config = dict(
    hidden_size=512,
    n_experts=32,
    hidden_act='tanh_gelu',
    routed_scale=1.0,
    n_groups=8,
    norm_place='pre',
    qk_norm=False,
    init='normal',
    init_std_up=0.0337,
    lr_mult_qkv=0.5,
    final_lr_fraction=0.1,
    dataset='wikipedia_en',
)
Below are experts of layer 2 (counted from 0) of a mixture-of-experts language model. Rows are named router (the router's row for the expert) and show model dimensions 64-127. Each number is 128 + 32 x the weight over its row's rms, rounded and kept within 0 to 255. Numbers have three digits each.
After each expert's rows: "mostly gets" lists some tokens that are sent to it at least half of the time. This comes from a sample of Wikipedia text that the model never trained on.

# expert 28
router:047143125142137138145134136137159147142123088146085150061109071150064108087118118063123109127154179142129180149130137084102124140192130122126127071150156107116163129068109097085179149110105113
mostly gets: " and", " but", " including", "s,", "ed,", " or"

# expert 22
router:096134065162089139135133104126105117089094090119125117082105186128123134072184126156090087124108148163188157170191075125117136089123131133089122143158110164116116108116089103157174143103115182
mostly gets: " G", " K", " T", " L", " W", " B"

# expert 27
router:137131137158152137145161122247142094114118085130109130082114165197116119094137124098151147124160155172175127160138145110091176098138100119108115041135124122087113121083073083120133085126119135
mostly gets: " de", " public", " al", " General", " '", "ure"

# expert 0
router:135180119169133173134101140140143073098120099117110158054086113171136077098134121128125109146163104135159146201130105100095131158135139140069113084153177107096116120113133089150193199138139155
mostly gets: "'s", "ist", " his", "ian", " by:", " v."

# expert 18
router:111120132154123183137162084139130129156121171144138098089113107135098100120086121066138157099186182149149161147118123100077118165155140152073110098125130146093138143063132106108138154177091166
mostly gets: " the", " new", " other", " local", " early", " main"

# expert 7
router:134153176118134195150125105104161142149117132115136117133080125161126125125081112067074143105160160165121143175148134123143161126148140132112074130095150169082093103164125063128126139168107126
mostly gets: " film", " Film", " album", " song", " Music", " music"

# expert 14
router:117099136142082160108159110130098137080103171114139064125152126147089095081108086137126106144161159108139134153162123115104172102141090127157108119136160140092170138148090043070163138140155171
mostly gets: "|", "|---|---|---|---|", "Personal", "|---|---|---|", " |", "|---|---|---|---|---|"

# expert 23
router:145128147121101160124139176113160144100135158118123116136121120086119144107086104135125081114114141131118203157128147128173143093101159137141113138097111141104108123173150104109143069082162187
mostly gets: " that", " it", " which", " he", " who", " she"

# expert 31
router:087134117129147222097123155128117123117167152160125099105120191095168138093092135113086150164138161119108110082144116131126176093126126137069093146167099180152095067129070155128107089067182202
mostly gets: " in", " at", " as", " In", "In", " On"

# expert 16
router:134140152151173176047143090215170148109114105139110089138114159165163169108160104117136066122142116142113137207188129123185154145126087107087094132117121190115111090132107028093130169129105146
mostly gets: " John", " Green", " James", " William", " Michael", " Paul"

# expert 4
router:098126106185097133122165118112130153095117112122089145142187052121121158153112110120087149124134142174162122131102116099103150142131117131117009118151127125101143113117069121123156129165135147
mostly gets: " ===", " $", " No.", "+", " ==", " TV"

# expert 1
router:175094104148138180128119078136156133115192129193102083069127115125159131118094141100137130116139135138121136157134127121118137072089158131103090060150133162110109154106148101106105126070174200
mostly gets: " with", " by", " from", " over", " against", " for"

# expert 17
router:134132152139100128068184114128140138142130190121151115171147150116163136092119123112093159156166142120133193129136103110126153144164066085133102200108140157121128159126100084067175154128108128
mostly gets: " ENG", " GER", " FRA", " ESP", " Total", " GBR"

# expert 9
router:140123143120153185139163133102132084160101133131164075126087105146108144081099104110119098181168173106194142122089145127131110179149114119146078101185106194139157144132120056134183121124123129
mostly gets: " v.", "–18", "_", "}", "″N", " *"

# expert 10
router:123112137111151185145147080157084133174139123078117150131158118128098102037140131111119116143132177138168137120169125100171105158148099127093071092123124088135087123108168142100113169166186135
mostly gets: " School", " there", " station", " school", " area", " University"

# expert 11
router:129124106118111154119113113140112150152130130094104079047126143198089106099129116094081117103186106147164171164166071155096169165114127137113136122106103162172073117099131076098133173160190164
mostly gets: " (", "(", " (S", " (18", " (M", " (born"

# expert 26
router:111138180146122181075142075150102078138158137125129111098081116122177104090111127105118118194136144157185144163108150147120135152140132153131106069144130155152117136117175084054147133126120151
mostly gets: "end", " use", " own", "ating", " form", " support"

# expert 21
router:155132183119112149180143120104131137121107130135156053143110114141090138091126156129078105096160121185180123124171147121138134128158128116082072123128127132134139101123103034132112145170177061
mostly gets: " 0", " 4", " 1", " 3", " 6", " 2"

# expert 15
router:109164142080135139082129131147096149093145125121130096075101186098131155112099079102078108134180142139201117135118087134103125090090115139156121081084130152100067145147115107103169172117105107
mostly gets: " were", " be", " not", " are", " also", " has"

# expert 2
router:128151114129187164109143087161104139130127073158094122164071186154126129106132092076142096115144129145154158187145126116113137068155099137081096146119078141090162135071128066102132167078124161
mostly gets: " St", " South", " North", " Ar", " West", " El"

# expert 5
router:070124104105156152105095148096061159104121122124088115130075133088110121088112119080139096090152161110162179197125154137077143135157142078168063066119155160114088120083061103140147146142116105
mostly gets: " an", " a", " his", " their", " her", " this"

# expert 30
router:115107103121118144191183132186106156095186095129152101171172165168153070138096110114123112104133143124153129100055096132129081124152094148106101164154059143075134150112092083097194106099173128
mostly gets: " \"", " d", " c", " b", " New", " p"

# expert 13
router:108177133133107168161144158101134113143133143175117062097110100095093121089105119067105139108109164185224128191093138149124156105130120137129101090120118137162124128068107148128153139097163174
mostly gets: ").", "s.", "es.", ".", "\".", "ed."

# expert 12
router:120132141135138183099150148144163116122126131157111121089133165157158116088134123145166100184125175152188132152090113111133127170081138072106084125164125135105123090128084047125187123107173128
mostly gets: "o", "on", "ar", "om", "at", "ay"

# expert 25
router:095111155099122178103139095164162149141145132127115082078153132145113119076120105122084130168175150096149179130116156125144182098115104158136144147119190138096139101142107112136128090149134120
mostly gets: ",", "a,", "e,", "s,", "),", "er,"

# expert 29
router:114146122145135218105185133123121162160149140121129120085139106091184162128108110047104160114114133145131166139166118141130113126107084194163105121082128163085110077157123100118187109169149141
mostly gets: " used", " released", " played", " served", " named", " began"

# expert 20
router:124143112114128187088160136127154198117119177088143145066092110143115085083102069090117167172173126156125138112108124137103107148149053133128119152112125154085125139109136111099161171090146169
mostly gets: " 0;", " —;", " seen", " MPC", "|---|---|---|---|---|", "|---|---|---|---|---|---|---|---|---|---|---|---|"

# expert 3
router:148157175133139209127160125149124099136103159142100120145086185164114109035131091102083106177126117128103104132142106087181157110089127089088090086122122116164072125155083032148159118111192177
mostly gets: " (aged", "ola", "ia", "za", "ira", "ada"

# expert 6
router:168097134168107199132139106151145083109127123078128118080075103125142121075144134145143094153159181171164181164114147104122154085168118144146051078136119131145155068153131065152161166129133151
mostly gets: " San", "\\", " Ch", " Or", " Ne", " Pe"

# expert 19
router:120152148124135118114105130168100131102130091113108164134128132114162194105161128097097164158211155172161144129133146141149119126145130080125104144170118147076226122176106158089157158124118174
mostly gets: " two", " all", " three", " both", " four", " 6"

# expert 24
router:104172165129115155119160091139151106139137131165130102133088134128114153043078109084117053186115156156164151152141128096145191131116132139167078120180100169137105112073068055133140121150090132
mostly gets: "\n\n", " past", "\n", "\n   ", " south", " side"

# expert 8
router:131129139121065224129181113163101140094098110144097121086093166142122110112097129133179118180139201121170096139121148182162152095115083126102061140130157147112158113116120029136171173101137208
mostly gets: "l", "k", "h", "m", "b", "r"